{
  "experts_per_token": 2,
  "d_expert": 192,
  "hidden_act": "gelu",
  "router_score": "softmax",
  "norm": "layernorm",
  "parallel_block": true,
  "init": "uniform",
  "init_std_up": 0.0273,
  "optimizer": "soap_variant",
  "learning_rate": 0.00393,
  "beta1": 0.95,
  "beta2": 0.98,
  "weight_decay": 0.07
}
Below are experts of layer 3 (counted from 0) of a mixture-of-experts language model. Rows are named router (the router's row for the expert), up (a neuron's input weights, with its number) and show model dimensions 0-223. Each number is 128 + 32 x the weight over its row's rms, rounded and kept within 0 to 255.
After each expert's rows: a language model's description of what the expert responds to. This comes from a sample of Wikipedia text that the model never trained on.

# expert 17
router [133 123 160 120 102  89 143 135 149  85 111  76 144 188 175  93 199 152 158 160 134 120 132  87  87 116 158  90 133 169 138 178 124 101 127 161  92 131 195 154 192 145  67 100  88  88 166  95  87 150 122 145 126  74 115 132 176 179 135 147 151 127 145 105 104 129 127  91 140  90 116 140 174  93 151  93 122 195 180 107 132 101 115 154  64  98 141 177 149  67  85 109  54 123 151 103 147  76 115 167 155 139 118  93 126 119 178 106 150 153 136 124 133  76 150 120 137 108 119  64 122 130 131 107 128 137 164 102 116 157 182 143 137 113 161 137  65 131 116 109 192 162 123 126  92 170 135 133 124 127  58 150 165  90 127 124 102 131 129  54 161  92  98  84 171 119 159 132 168 188 107  59  88 145 105 119 106 100 150 135  81 130 118 193 106  88 152 156 111 106 144 143  84 150 152  83 121  75 108 137 101 183  88 108 150 162 169 112 160  80 165 142  91 185 138  87 118 160 121 158 166 142 126 143]
up0 [180  91  99 204 169 118 146 145  52  29 121 113  88 162 120  85 121  84 117 215 129 149  90 183 168 181 130 148 131 111 101 171 169 153 126  82 133 175 114 153 110 164 128  80 114 102 111 135 116 135 139 164 127  98 116  64 159  98 121 135 112 151 142 154 168 109 138 127 100 135  93 134  99  95 128 162 101 151 174  90 141 112 154  99 148 104 124 145 127 114 131 134 146 143 116  87 105 166  57 113 113  95 135 120 130 126  77 134  69  99 143 186 109 121 108 115 135 114 124  83 119 153  95 222 127  96 119 154 214  99 149 109 130 147 116 124 129 174  91 115 147 130  70 152 155 155 118 180 147  77 117 132  81 151 134 134 118 170 140 129  98 154  85 119  84  78  94 183 159  98 139 168 119 159 161 164 148 201 150 132 134 146 134 129 129 115 143 171 145 158 184 165 173 128  82 135 108 193 137 131 138  74  96 179  73  93 110 148 124 119 139 166 118 160  91 122 163 124 162 106 113 118 192  79]
Name and word fragments

# expert 4
router [222  88  92  72 130  80 142 119 152 137 133 215 143 176 128  98  97 154 133 137 211 112  92 119 105 131 172 160 127  97 123 147 133 116  86 111 112 133 109 149 134 156  84  98 145 135 163 111 127 101 161 115  93 129 117 114 154 140 118  68 158  93 171 183  98 177 118 157  84 164 140 118 123 127 150 118 166 150 163  82  84 130 128 143 106 104 159  92 157  60 151 169 146  70 138  99 133 157 186 118 139 128 141 118  91  69 138  85 179 122  96  76  95  96 149 108 149  86 147 157 121 112 190 121 161 160 102  86 100 148  94 122 134 121 122 152 114 148 187 121 118 165  89 125  68  62 145  81 115 105 103 159 112 112 167 121 131 106  95 155 133 147 127 139 189 104 181 117 118 165 130  89 118 166 211 143 122 120 131  76 150 154  82 122  97 151 152 116 108  84 182 148 119  76 143 146 147 181 128 143 124 117  93  72 147 135 118 154 106 169 197 150 131 114 167  93 121 148  74  93 165 208  98 129]
up1 [114  98 145 115 120 139 178 165 137 102 115 161 153 153  97 121 161 121 119 154 118 143  87 110 149 119 121 156 101 126 106 111 113 140 132  66 140 107 166 101 115 137 127 107  96 189 158  97 107 143 153 183 103 127 175 107 132 123 160 127  97  94 140 195  83  90 112 122  88 133 120 146  63 161 131  83 193 100 104 139 128  85  94 163 178 122  91  99 145  87 107 116 155 177  95 223 161 128 107 139 112 188 102 110  89  77 106 148 160 115 118 127 139  95 124 105  75  64 175 145 235  84 150  94 141 155 127 109 171  95 132  81  93 186 133 133 143 100 152 114 109 111 133 114 158 127 182 111 168 152 183 126 114 113  90 165 129 105  97 122 178  69 145 163 116 125 189 131 157 140 148 166 136 105 113 192  65 139 190 102 144 147 104  82 114  85 115 148 161  71 121 113 123 161  95  65 176 126 149  85 175 120 148  91 116 151 115 127 123 100 133 101 149  82 113  69 188 137 150  82 154 174  90 152]
Capitalized word starts

# expert 12
router [125 122 153 130 106  98 137 143 147  78 121  86 161 175 164  84 183 149 151 158 132 117 144  81  83 115 154  94 144 158 138 182 119  92 114 169  86 118 199 151 175 155  83 111  93  80 160  95 107 161 141 146 119  80 116 131 195 194 134 156 149 127 152 108 101 132 117  82 138  88 108 149 168 121 137  94 134 177 179 117 133 114 127 153  72 115 153 159 133  53  86 120  66 126 157 106 154  89 130 166 165 146 110  78 124 119 162 117 152 145 138 122 131  48 148 100 141 105 127  62 123 123 130 104 130 140 160 112 106 148 182 146 142 116 178 127  76 158  99 117 203 155 116 112  71 160 132 105 125 138  40 157 179  90 146 139 112 134 116  71 184  87 116  70 169 121 166 130 163 169 100  93  94 130 118 121 107 122 163 138  92 120 106 213 114  75 145 167 117 114 156 158  85 146 135  75 114  97 114 140 106 203 110 117 149 147 160 104 163  80 146 136  87 187 132  92 106 165 120 165 165 127 138 117]
up1 [ 95 164  98 106  68 122 149 146  68 105 111 155 196  72 168  99 114 138  73  68 146 140 165 149 122 134 110 136 136 105  56 165 160 176 161 158 132  94 116 123 108 153 135 127 182 141 127 162 130 173 193 109 100  79 136 123  72  76 102 127  99 139  69  98 135 119 158 134 139 147 162 107 140 165  72  95  88 138  61  88 120 156 147  86 147 156 157 109 147 129 103 118 129 169 154 116 143 152 110 103 198 153 121 124 126 192 166 173 154  95 105 168 187 154  85  98 148 163  93 114 152 158  96 190  81 136  99 121 143  81  39 169 112 139 184 128 112 146 122 113 114  81 150 132 143  46 164 117 126 146 108 143 138 114 162 154  85 118 144 149 141 199  62  93 177 112 169 125 127 132 129 140 120 135 143 102 120  30  88 134  90 164 123 146 109  88 125  67 106 153 107 159 119 106 159 129  91 140  92 142 106 137 111 153 155 122 174 111 109 135 184 127 150 115 125 149 151 178 119 150 120 139 136  87]
Word-ending pieces, numbers

# expert 3
router [158 121 185 106 119 108 108 146 135 129 145  71 177  74 177 142 108 122 167 139 136 106 105 119 109  90 172  84 165 178  98 149 162 100 112 140  80 115 158 131  72 163 114 152 102  99 127  96 138  83 133 156 110 152 136  97 102 120  78  84 165 123 108  72 131 131 103 119 156  83 199 106 146 138 146 102 146 163  97 127 187 125 147 169 140 127 158  95 124 181  89 156 104  84  47 180 132  90 151  91 136  98 128 150  82  86 121 118 146 136 138 116 103  63 158 123 132 128 141 148 149 138 152  74 127 128 153 152 134 145 219 178 143 115 102 160 108 156  98  80  89 101 122 174 125 126 134  88 132 142 101 110 135  78 178 139 152 148 110 179  98 150 105 162 146 123 115  84  84  72 113 131 118 174 184  69  79 205 107 123 127 144 121 182  94 117 178 115 155 118 156 142 110 105 105  59 157 146 228 160 137 147 103  94 102 130 150  49 132 151 143 162 158  93 145 132  91 148 179 140 143  92 153 150]
up1 [131  97 128 110 157 156 189 120 154 139 121 110 132  61  98 103  77 106 177 145 161 103 191 172 136 102 124 164  95 151 113 153 123 159  99 135 115 164 107 131 153 139 130 183 138 132 132 103 181  84 163 142 178 128 122 107 138 127 112 146 121 195 146 155 125 157 157 192 159 137 127  98 129 185 159 193 136 109 136 179  98  77 119 116 122  56 119  94 130 140  78 149 142 163  97  96 130 120  92 101  90 112 158 141 150 198 104 119 130 154 157 119 130  97 147 154  96 142 140 121 181 125 125  65 154 112 116 105 107 120 117  67 101 129 138 145 142 187  65 146 155  78  84 108 157 141 176  88 142 143 123 142 119  58 159 164 163 129  49 122  92 114 137  66 128 147 125 151  50  99 165 135 159 108 105 130 119  90 170 134 156 135 121 117 108 136 156 142 103  90 155 145  60 131 132  37 107 122 168 149 117 139 140 121 140  52 126  62  75 169 156 120 141 179  87  82 116  91 113 119 103  77 196  97]
Capital word-initial letters

# expert 0
router [169  91 110 108  99 131 123  61  97  95 160 102  99 145 132 120 105 141 105 153 152 114  72 160 114 120 111 158 117 166  43 125 143 124 184 122 128 120  94 121  87 134 181 103  86 133 129 119 124 207 109 107 126  65 133  99 159 160 146 182 135 109 123 110 120 196 101 133  85 108 141  91 152  99 162 147 170 222  88 122 118 139 115  37 107 151 150 120 172 195 130 101 141 101 175 102 136 155  77 150 176 109 133 131  98 105 127 114 145 111  90 142 162 138 149 138 125 122 138 113 160  78  96 119 158 126 179 112 113 128  91 133 118 113 109 162 163  44 138 102  93 156 109 151 139 142  45  84 127 137 171 150 194 161 116 147 137 117 154 143 125 117 153 153 150 117 163 116 147  93  91 138 146 143  62 107 174 176 142 111 159  81 168 128 115 112 161  88  67 109 136 127 129 105 114 144 170  69 103 114 190 116 106 143 187  85 105  93 179 186 133 133 147 119 121 102 135 131  62 137 131 196 112 192]
up0 [107 143 133 152 134 118 128  85 153 160  68 119 123 148 152  99 124 109  93 188 172 107  95 144 202 106 110 158 106 180 101 117 153 178 129 153 133 131 131 117 159 132 132 108  98 148 159 197 145 114 120 102 124 124 132 111 159 133  59 167  58 103  72 146 121  85 134 144 125 175 108 133 167 125  65 130 124 186 120 159 150  91 196 150 115 150 128 140 132 102 173  94 131  90  42 115 160 148 126  74 154 100 120  91 128 139 125 160  84 108 113 146 150  92 110 127 105 118  98 109 100 110 111 121  93 147 192 132 190 137 121 138 141 143 105 125 121  80  81  92 122 163 118 175  94 109 125  75 128  73 115 135 160 173 127  71 155 113 127 144 139 121  85 145 171  61  76 179 152 157 103 138 147 196 133  66 123  92 152 155 179 185 108 133 105 133  97 137 109 108 133  79 124 148 199  71 155 140 128 102 135 102 233 147 133  83 110 170 150 174  96 152 145 132  99  72  88 118 108 117  74 174 141 119]
Common content words

# expert 18
router [119 149 159 131 101  88 120 139 141  75 102  76 141 178 181  82 198 143 153 176 151 123 140  98  95 127 136  93 130 180 119 160 130 111 134 165  87 132 185 149 161 162  71 126 110  96 162  74 112 161 129 144 103  88 108 126 170 199 119 148 162 128 135 106  91 133 124  89 161  99 139 149 174 114 140 108 140 184 168  87 113 107 109 159  80 109 139 152 146  51  90 100  52 116 144  82 141  58 101 160 155 142 127  96 132 109 206 111 130 158 142 106 129  58 163 111 139 108 139  75 120 117 124 103 126 133 162 108 110 168 188 158 145  98 173 124  79 131  97 122 188 145 112 108  73 154 137 109 118 125  46 158 167 103 125 118 113 113 108  67 209  93 110  85 148 115 153 131 169 166 112  75 103 116  96 127  97 118 147 135  96 126 113 181  97  95 150 153 127 113 155 141  84 142 148  89 104  96 110 155  89 188  92 119 155 143 161 113 159  82 166 133  86 195 141  89  99 166 130 153 152 120 161 124]
up0 [129 150 137 163 107  77  64  83 144 193 138 117 140  58 171 127 165 115 174 106 124 132 128 135 135 149 113 129  90  78 195 129 133 153 137  83 161  76 148 108  94 132 136 113 100 120 132 118 123  95  99  88 150  90 168 168 194 118 145  94  37 205  44 130 140 133 116 125 130 158 101 130 101 163 106 109 140 121 158 103 135 137 122 108 164 101 171 153 107  79 153 139  76 141 205 134 160 184 181 116  90 154 122  96 173 129  78 232 142 132 126 133 119 141 132 110  73  92 106 140 112 134  73 121 135 154 136 134 153 156 121 117  71 159 131 153 182 133 161 118  78  99  82 155 112 173 198 136 111 120 129 142 133  91 121 118 117 166  66 114 143 154 135 138 106 122 130 136  99 120 142 134 134 157 143 100 121 132 130 180  97  84 131 128 186 154 147 123 101 154 153 151 129 113 101 195 112 108 164 180 192 170 124 121 162 143  85  84 145 158 179 192 160  78 133 188  83 108 120 112 114 123 115 114]
Plural and suffix s

# expert 11
router [ 95  90 138 159 120 119 154 100 154  99 111 155 119 137 128 120 118  94 159 151 111 102  80  61 112 109  98 148 132 146 123 145 112 105 117 147  94 125 215 131  78  19 161 167 133 108 138  98  88 150 112 155  88 189 115  86 131 170 160 184 143  86 158 104 110 156 108 181 186 149 124 127 166 120 174 110 128 113 143 144  53  98 132 153  96 148 130  81 184 135 101 110 131 125 144  78 109  82 121 118 122 120 147 143 130 120 151 119 123  87 112 101 144 176 173 120 170  78 123 102 129 122  82 129 138 158 168  87  70 143 212 128 151 103  95 127  70 125 152 103 120 164 108  91  94 170 200 131 114 133 179 161 170  85 173 134  81 141 138  69 185 112 113 164 136 159 152 106  94  65 164 120 125 138 157  88 153 127 155 114 132  89 181  68  86 146  99  95 110  91 148  82  72 109 163 104 174 183 139 152 125 120 124 158  94 135 133 167 133 184 117 115 173 154 160 134 163 149 177 157 162 131 138 157]
up0 [140 102 136 158 135 129 147 124  31  73 214 154 179 144 106  76  96  73  92  89  88 109 103 142 112 112 164 122 143  85 128 135 124 115 134 153 105 130 120 100 118 107 112 170 124  99 122 139 102  91 113  76 118  88 167 112 155 166 153 112 159  68 130 155 156  70 127 108  73 136  82 137 119 140 155 106 147  86 107 125  91 140 156 120 112 191 114  64 167 115 134 183 137 187 175 131 126 128 171 168 127  82 103 149 144 117 189 111 139 128 179 111 149 194 169 140  64 146 184  94 201 123  87 218 141 161 163 105 107 132 174 128 126 154  94 105 143 163 136  90 133 150 127 130  89 136 140 140 181 141 115 138 157 121 108 139 124 129 161  77 117 104 133 122 106 143 141 172 102 129 116 128  82 135 111 146 113 181 175  73 132 105  97 113 156 124  74 113  99 180 104 107 121 159 149 123 138 154 100  72 102 120 145 173  99 164 120 118 119  69 103 131 242 117 113  94 140 122  86 113 136  63 147 107]
Line breaks in structured text

# expert 2
router [131 138 104 112 123 177  94  80 158 127 122 101 170 117 125 136  86 120 145 141 142 134 123  96 121  93 116 133 124 138 175 175 169 100 156 146 107 132 114 168  90 170  99 185 125 109 165 104 133  74 158  97 146 157  99 103  88 154 139 112 167  94 129 122 132 164 115  72  53 119  93  94 118 131 110 118 120  52  73 155 148 181  82  50 132 122  94 164 176 184 156  77 129 134 116 134 125 173 189 145 146  92 175 116 109 120  75  84 108 109 111 118 113 206 113 129 108 145 106 142 147 146 144 113 184  60  87  95 158 165  92 101 129 119 140 157 150 210 172 123 134 144 133 130 203 150  98 143  83 141 156 122 105 136 100 107 101 164 105 171  72 114 122 178 124  88 117  97 164 185 131 137 108 177 129  81 120  98 170 145 116 109 116  48 104 174 180 139  77 163 159 187 113  57 135 149 109  82  90 144 162  94 142 100 156 119 122 129 135 120  81 135 146 168 158 105 180 133 166 123 148 112 104 155]
up0 [128 193 105 128 141 161 111  86  91  59 139 197 131  94 142 121 124 100 127 122  97 129 160 149 128 156 180 121  98 116 148 111 158 109 106  97 112 157 116  66 109 114 184 142 148 152 185 131 117 123 176 138 130 136 112  87 103 138 102 141 136 109 149  54 175 103 129 174 121 173 155  83 121 131  93 145 150  80 187 192 118  96 115 148  55  73 170  96  85 118 117 110 164 208 114  87 153 149 233 143 134  99 134  89 104 178 111 152 184 101 117 131 128  96  81 117 114 148 139 146 102 149 119 160 138 167 173 123 209 139  53 117 127 116 135 122 145 105 114 129 110 124 135 108 122 127 174  94 153 107  80 116 143 152 164  83 163 132  96  86 115 141 103 164 146 146  67 128 175 126 155 106 171 150 116 112 143 148  85 153 164 146 183 145 106 154 137 104 111 146 117 195 122 139 103 120 147 172 132 143 148  46 158 152 123  40 103 129 135 125 143 126  93 114  79 135 156 161 170 106 180  80 121 159]
Function words, conjunctions

# expert 20
router [178 139 144 115 159 112 172 130 104 120 169 121  93 103 152 123 165 152 157 139 100  76  96 104 110 103 114 129 169 123 136 166 125 121 128 171  99 100 185 131 150 171  81 154 106 130 193 130 117 175 155 135 177 158 118 133 162 154 155 172 149  83 139 149 114  91 106 160 172 157 100 122 132 139 160  91 143  62 210 177 157  82 127 149 102 114 177 188 170 159 127  93  69 113 138 145 150  83 171 138 148 113 116 126  88 107 174  96 169 146  84 123 162 115 125 132 170 128  94  86 128 125 103 131 133 127 145 131 115 149  96 128 159 113 120 137  66  52  66 106  98 120 108  75  78 104 143 207 111 119 171 102 194 112 130 146 147 141 137 249 140  63 116 156 129 125 116 112 135 188 132  90  83 136 164 103 132 160 139 100 111  83  48 183 166 107 167 125 141  98 135 180 100 100 149 128 142 128  73 124 108 138  95 105 103 116 151 142 153 140  96 124 124 184 137  96  72 130 109 164 156 152 166 143]
up0 [143 118  90 117  85 120 104  93 122 125  92 144  98  60 189 141  79 157  94  79 142  99 169 134 154  87  94 148 156  84 161 147  85 112 101 155 125 105 156  96 128 149  79  74  79 126 133 111 171 138 163  73  99 116 106 138  95 135 111 152  50 152  99 103 152 157 132 163 116 102 160 131 144 180 144 168  95  98 197 133 162 164 164 189 169 118 111 149  90 146  87 192 172 195 128 111 120 162 150 111 108 148  57  95 120  98 144 199 155 126 157 115  73 161 109 142 137 120 115 122  84 186 119 139 106 147 143 100 194 131  84 140  91 145  58 162 104  99 130 116  98 124 109 121 110 128 158  89 150 229 196 106 145 196 147 109 108 102 112  92 137 109 138 118 119 108 103 158 116 174 136 136 112 140 145 139 179 162  84 137 157 118 123 140 137 135  87 169  68 141 163  84 107 122 107 107 109 127 154 143 155  80 140  61 108 149 157  75 174 139 121 150 181  78 116 129 125 136 105 124  76 121 132 141]
Years and dates

# expert 7
router [139 132 192 121 127 114 120  86 107 130 109 136 113 113 178 157 154 185 129 123 147 111 137 120 103  94  90 102 131 137 114 142  93 109 115 166 125 119 138 152 149 176 147  95 104 113 173 132 113 138 129 120  84 134  98 108 150 124 179 105 139 164  72  95 113 170  97 128 141  82 168 141 174  81 150 101 155 181 204 121  84 121  66 164 111  88 161 127 105  67  68  99 111 116 149  90 159 119 113 136 148 132 132 144 110 135 127  94 166 112 144 118 146  43 138 126 141  80 125  65 108  48 152  80 117 152 145  99  74 197 220 162 155 100 100 131 102  64 143 137 102 128 103  75 180 170  73 132 131 126  95 107 173  93  95 101 133 145 110 104 168 139 167 142 166 123 124 132 130 148 139  85 111 124 169 125 128  63 149 122  90 151 167 164 130 193 121 139 180 110 132 140 101 173  96 133 111 125 155 166 134 152 168 108 176 145 173  94 146 138 209 130  80  81 161 155 192 127  92 140 152 155  85  62]
up1 [122  70 170 108  84 102 173 129 102 126 163  93 119 142 125 135 173 136 104 158 171  59 199  94 162 119 151 122 109 113 138 169 138 135 129 125 157 127  94  63 113 125 132  90 174 131 114 130 159 189 135  93  59 125 161 118 139  85  87 101 112 186 145 175 155  93 117 123 122 159 124 134  98  34 102 146 125 133 142 100 184 109 100 117  84 121  88 153 127 159  93 141 152  98 138  93 103 143 150 153 150 148 118 154 135  99  87 114 176  84  89 135 108 179 144 130 128  73  76 111 109 121 125 135  87 144  80  97 187 118  69 169 103 190 177 166  96 123 119 116 119 129 131 153  75 127 144 140 208 154 126 147 108 139 102  99 110 118  98  60 125 104 115 100  33  96 116 120 129 187 153 112  76 140 145 168 129 122 137 132 116 178 132 104  79 151 122 106 146 138  94 137 187  69  79 184 141 202  71 111 118 135 152 134 121 102 145 145 115  91 169  97 109  50 102 168 143 140 123 149 132 128  85 139]
O/Ma word openings

# expert 19
router [131 131 145 118 106 106 150 134 137  77 111 100 162 193 169  88 190 152 154 163 127 134 141  83  93 112 160  98 139 167 138 174 131  95 124 169  94 132 192 145 182 163  64 100  94  80 174  77  93 139 117 139 132  73 126 123 172 204 129 162 148 138 151 117  92 122 118  97 134  83 119 149 167 100 151  74 139 189 167 121 131 114 111 152  77 115 145 172 128  51  70 111  58 112 154 103 140  79 131 161 159 134 105  86 131 122 191 117 138 168 130 114 119  67 158 103 136 100 129  78 128 109 131 107 130 153 177 119 121 167 192 145 143 116 180 137  82 131 103 111 194 148 118 121  84 155 155 109 119 137  65 152 176  94 141 122 114 134 117  74 192  92 114  72 166 120 166 130 181 171  99  79 100 133 111 126 108 113 151 140  90 116 112 200 112  80 144 151 124 108 153 153  86 155 150  88  99  96  96 145 101 171  87 117 156 162 159 106 158  88 152 143  88 177 141  82 114 158 134 164 158 128 142 133]
up1 [131 173  93 155 123 141 115  80 147  75 126 123 164 187 122  74  89 136  78  97 117 123 137 108 143  82 164 147  21 120 100 152 172 125 103 153 148 133  82 133 161 108 107  94  75 118 102 130  89 132 137  84 117 177 109 186 130 115 113 125 154  97 118 172 182 125 178 171 121 108 134 174 118 173  89  30 130  87 140  79 160 129 148 182 189 114 121 111 105 142 151 114 128 181 136 172 142 111 111  92  91 127 129 143  96 125 107 200 101  89 154 164 166 185 125  97 175 191 135 152 157 130 104 124 107  92  83 144  79 112 100 142 117 134 125 134  76  98 132 144 116 108 199 129 148 183 151 126 105  92  82 133  71 145 132 104  96 111 153 114 164 160 126 174 125 117 175 233 114 122 153 107 179  81 173 114 128  93 124  83 107 114 106 121 121 105 122  85 128 161 115 121 158 106 140 131  99 136  71 156 162  82  88 155 172 166  97 161 104 115 126  78 116 112 127 172 124 108 150 119 160 104 147 118]
Math notation, table digits

# expert 10
router [138  85 177  83 145 103 171 166 136 118 118 111 132  98 134 164 152 149 146 137 158  86  98 161  89  88 140 188 160  66 103  62 165  90 151 167 105  97 120 131 130 111 174 168  89 119  97 117 145 117 157 124 111 116 107 112 130  53 153 173 148 116 167  95 109  73  88  91 158 122 176 139 129  80 131 112 172 135  80 174 145 114 194  84  86 147 152 156 150 188 122 105  87 104 138  94 121  91 169 160 133 110 157 122  97 133 114 116 181 110  63 116 151 164 149 106 104 128 129 143  86 172 180 113 168  94 150 136 127 139 158 106 137 117 124 172 168 132 144  95  49 121 135 132 111 148  81 210 122 146  82 148 115 196 144 164 159 139 145 122 121 186 146 103 136 127 136 103 167 192 110  78 160 157 132 125  89 131 140  90 115 180 183 125 116 123 180  97 180 106 123  92 128  99 134 102 175  79 143 155 160 197 169 107  80 168 118  76 139 122 100 167  74 171  69 108  98 135 110 127 149 109 149 106]
up0 [147  61  79 129 116  83 119 163 178 131 164 145 133 106 106 110 141  96 165 150 172 157 160 125 157 109 139 190 100  74  88 102 164 151 133 106 152 108 147 111 150 200 145 202 155 135 154 156  93 174 186  37 106 175 129 165 101  72 134 128 110 195 249 110 148  92 119 101 108 123 149 107 125  89 175 134 183  96 120 159  99 113 160 115 148 194 150  78 126 110 200 137 134 119 131 116 122 103 129 127  76 138 114 121 148 193 114 103 112 134 152 126 160 123 123  87 134 181 148 176 162 161 124 185 119  46 146 148 148  90 158 126  76 112 122 122 160 124 129  96  89  95 113 131 137 144 103  85  76 145 148 122 138 135 129 158  94 118 126 184 127 132 119  95 115  81 172  76  98 106 117 126 122 140 135 132  84 103 142 147 115 145 126 151 120 132 165 139  94 114 134 111 108 119 137 165 144 124  97 130 116  75 103 102 110  94  73 107 104  71 119 142 138  87  63 194 149 108 115  96 139  74 116  71]
Lowercase initial letters

# expert 15
router [ 57 107  90  99 104 119 125 117 145 126 167 117 114 167 162 159  82 131 150 147 136  61 155  61 117 110  54  60 162 105 102 173 133 125  82 144  89 152  75 170 168 123 129  92 127 129  88 180  94  79 127 150 116 105  91 143 158  85 167 118 142  74 119 109  95 158 135 104 103 111 120  83 154  87 159  69 131  91 112 164 169 110 129 176 142 170 156 198 143  85 206  81 128 102 157 166 142  95 166 141 139 159 121 160 137 101  51 132 165 163 118 104 150 121 174 162  94 158 119 207 125 144 144 142 100 165 122  91 197  43 128 136 162 101 138 160 159  91 125 116 168 163 103 185 126 122 147 100 102 186  89 132 156 100  91 124 118 121 137  84 144 152  84 101 112 145 122 102  73 174 186 152 114 170 126 139  94 194 143 138 103 139 164 106 116 131 143 139 162 114 130 127 107 183 122 112 147 138  88 153  98 134 169 122 133 128 133 168 131  93  64 145 136  92 160 153 111 139  94 162 111 134 130 121]
up0 [116  88 110 129 134 156 148 117  80 181 138  91 102 165  95 125 123 138 111 143 146  77 116  78 126 111 132 160 161 124 106 129  63 120  78 109 132 117 114 105 176  90 161  81 112 170 137 190 136  78 146 111 149  74 103 160 184 160 103 152  86 155 152 141 148  80 132  92 117 223 170 178 139 134  65 124 145 115 106 162 160 111  76 114  91 144 165 145 154 113 132 131 136 164  96 119 198 155 149 123 125 129 146 203 183 107  93 180 196 148 123 147  80 112 133 149 127 143 148 107 115 148 120 110  75  56 123  96 158 104  89 158 110 167 184 102 121 130 107  98 144 168 126  87  86 131 108 155  95  79 176 104 106 102 146 110 145 138 128  64 105 105 117 156  90 119  68 118  88 137 116 121 164 165 118 122 208 160 125 161 104 161 119 162  29 110 124  94 121 160 124 156 143 107  94 113 142 105 125 103 147 132 106 128 141 115 141  93 116  93 141 130  98 145 157 160 180 125 147 169 119  60  38 159]
Openers, linkers and heading marks

# expert 14
router [ 65 128 157 103 134 119  82 190 101 101 132  83  84 128 140 140 124 126 151 141  96 153 129 131  94 123 189 129 141 112  61  74 183 124 169 146 145 156  79 145  95 132 129 121 104 111 135 116 109  58 186  97  71 110  73 130  66 113 178  95 158 167 173 114 131  89 143  93 143 106 152 135 159 137 147 145 110  72 112 169 148 149  55 160 122  85 142 115 116  59  95 122 117 105 171 214 112 100 121 108 149 145 152 161 123 118 163 123 108 108 130 106 142 172 122 181 166 124 132 148 171  95 174  78 122 179 131 147  95 163 135 137 115 103 147 147 101 142 108 101 159 167  88 159 141 177  73 101 100 134 127 143 176 108  50 181 204 125 139  54 115 167  78 180 136 126 110 110 143  97  93 150 152 111 120 109 159 175 134 166 187 152  79  89 126 138 129 106  83 115 151 136 167 151 128 138 120 127  96 121 150 115  57 125 140  89 151 139 113 124 113 114  61 164 170 130 103 128 138 135 137 143  74  65]
up0 [120 160  86 132 154 142 144 129  93 110 168 178 129  95  98 129 153 127 170 143 142 137 211 116 193 116 127 130 103  79 135 125 193 146 119  84 128 128  91 115  37 163 104 106 170 149 118 144 131 125 121 161 149  93 100 142 127 182 106  97 120 194   0 102 126 126  87 138 173 164 112 125 128 100 156 129 103 145 146 193 146 113 129 164 134 146 109 134 146 157 161 150  90 138 136 190 112  81 135 122 162  67 178  56 151 114 123 108 163 157  83 138 140 131 127 118  72 184  55 150 142 120 168 136  79  82  88  80 105 124 121 153 109 129 133 165 144 147 108 172 107 121  73  86 110 116 171 101 138 120 147 104 101 126 123 121  91 126 175 138 142 139  76 165 100 110 152 121 110  93  84 144 147 121  69 140 147 117 106 117 164 134 174  86 134 113 139  92 112 171 157  98 143 102 127 123 194  91 155 159 109 156 149 192 145 151 155 144 123 178 129  80 179 136 166 113 182  98 113  98  84 107 134  84]
Sentence and clause punctuation

# expert 9
router [141 127 117 158 136 139 134 123 113 119 125 132  82  92 146 182 183 137 160 165 130 173  98 189 126 129 136 153 194 134  81 145 135 105  90 140 111 188 117 152  93  80 126 146 150  98 122 156 127 107 126 129 144 104  88 150 128  74 128 160 121 155 167 170 105 128  82 122 174  70 158 118 134  93 137 172 109 192 134 134  39 138 121 155  94 115 146 118 148 138 120 108 115 135 138  64 138 137 106 150 109  76 136  71  96 185  43 154 143 159 128 126 105 167 128 140 132 107 103 160 109  70 130 100 156 110 130  91 145 113  81 126 145 136 112 165 192  95 168  90 158 157  93 132 160 113 102  58 120 139  95 177 128  68 145 138 170 179 164 131  75 173 139 107 166 141 113 110  93 133  70  88  97 103 122 178 111  51 141 105  98 156 104 112 122 188 125  85 124 104 156  98 155 156 146 130 115 103  52 125 184 183 138 115 168 154 109 186 167 133 174 132  81 137  98  91 130 143 124 139 137  23 106 130]
up0 [131 174 123 158 147  98 140  90  91 189 127 143 142  74  76 103 144 154 146 156 112 105 202 127 158 152 177 122 120 123 179 113  77 135 145 120 120 190 147 125 159 107 125 155 147 105 174 146  63 125 129 173 113 135 109 182 177 108 114 165 128  95 162 138  64 134  83 124  89 131  84 118 119 168 151  80 165 124 143 177  94  74 143  90 151 184 139  98 155 116 148 121 178 197 120 114 193 120 126 124  95 140 110 128 100 146 106 161 103 105 160 116  99 129 118 139 102 126 123 138 189  97 107 212 148  84  38 129  65 126 161 159 174 169 123 120 164 131 113  87  96 135 130 127 137 184 102  91 176 153 104 144 155 114 127 121 170 122 110 108 130  42 147 120  56 102 100 110 151 158 128 117 124 137 204 142 105 142 129 112  94 108 173 102 192 157 110 101 103 146 122 140 135 112 117 150 145 141 129 147 141  80  88 104 135 198 104  90  88 100 143 168 105  83  70 114 180 124  63 144  88 106 139 126]
Word-initial prefix pieces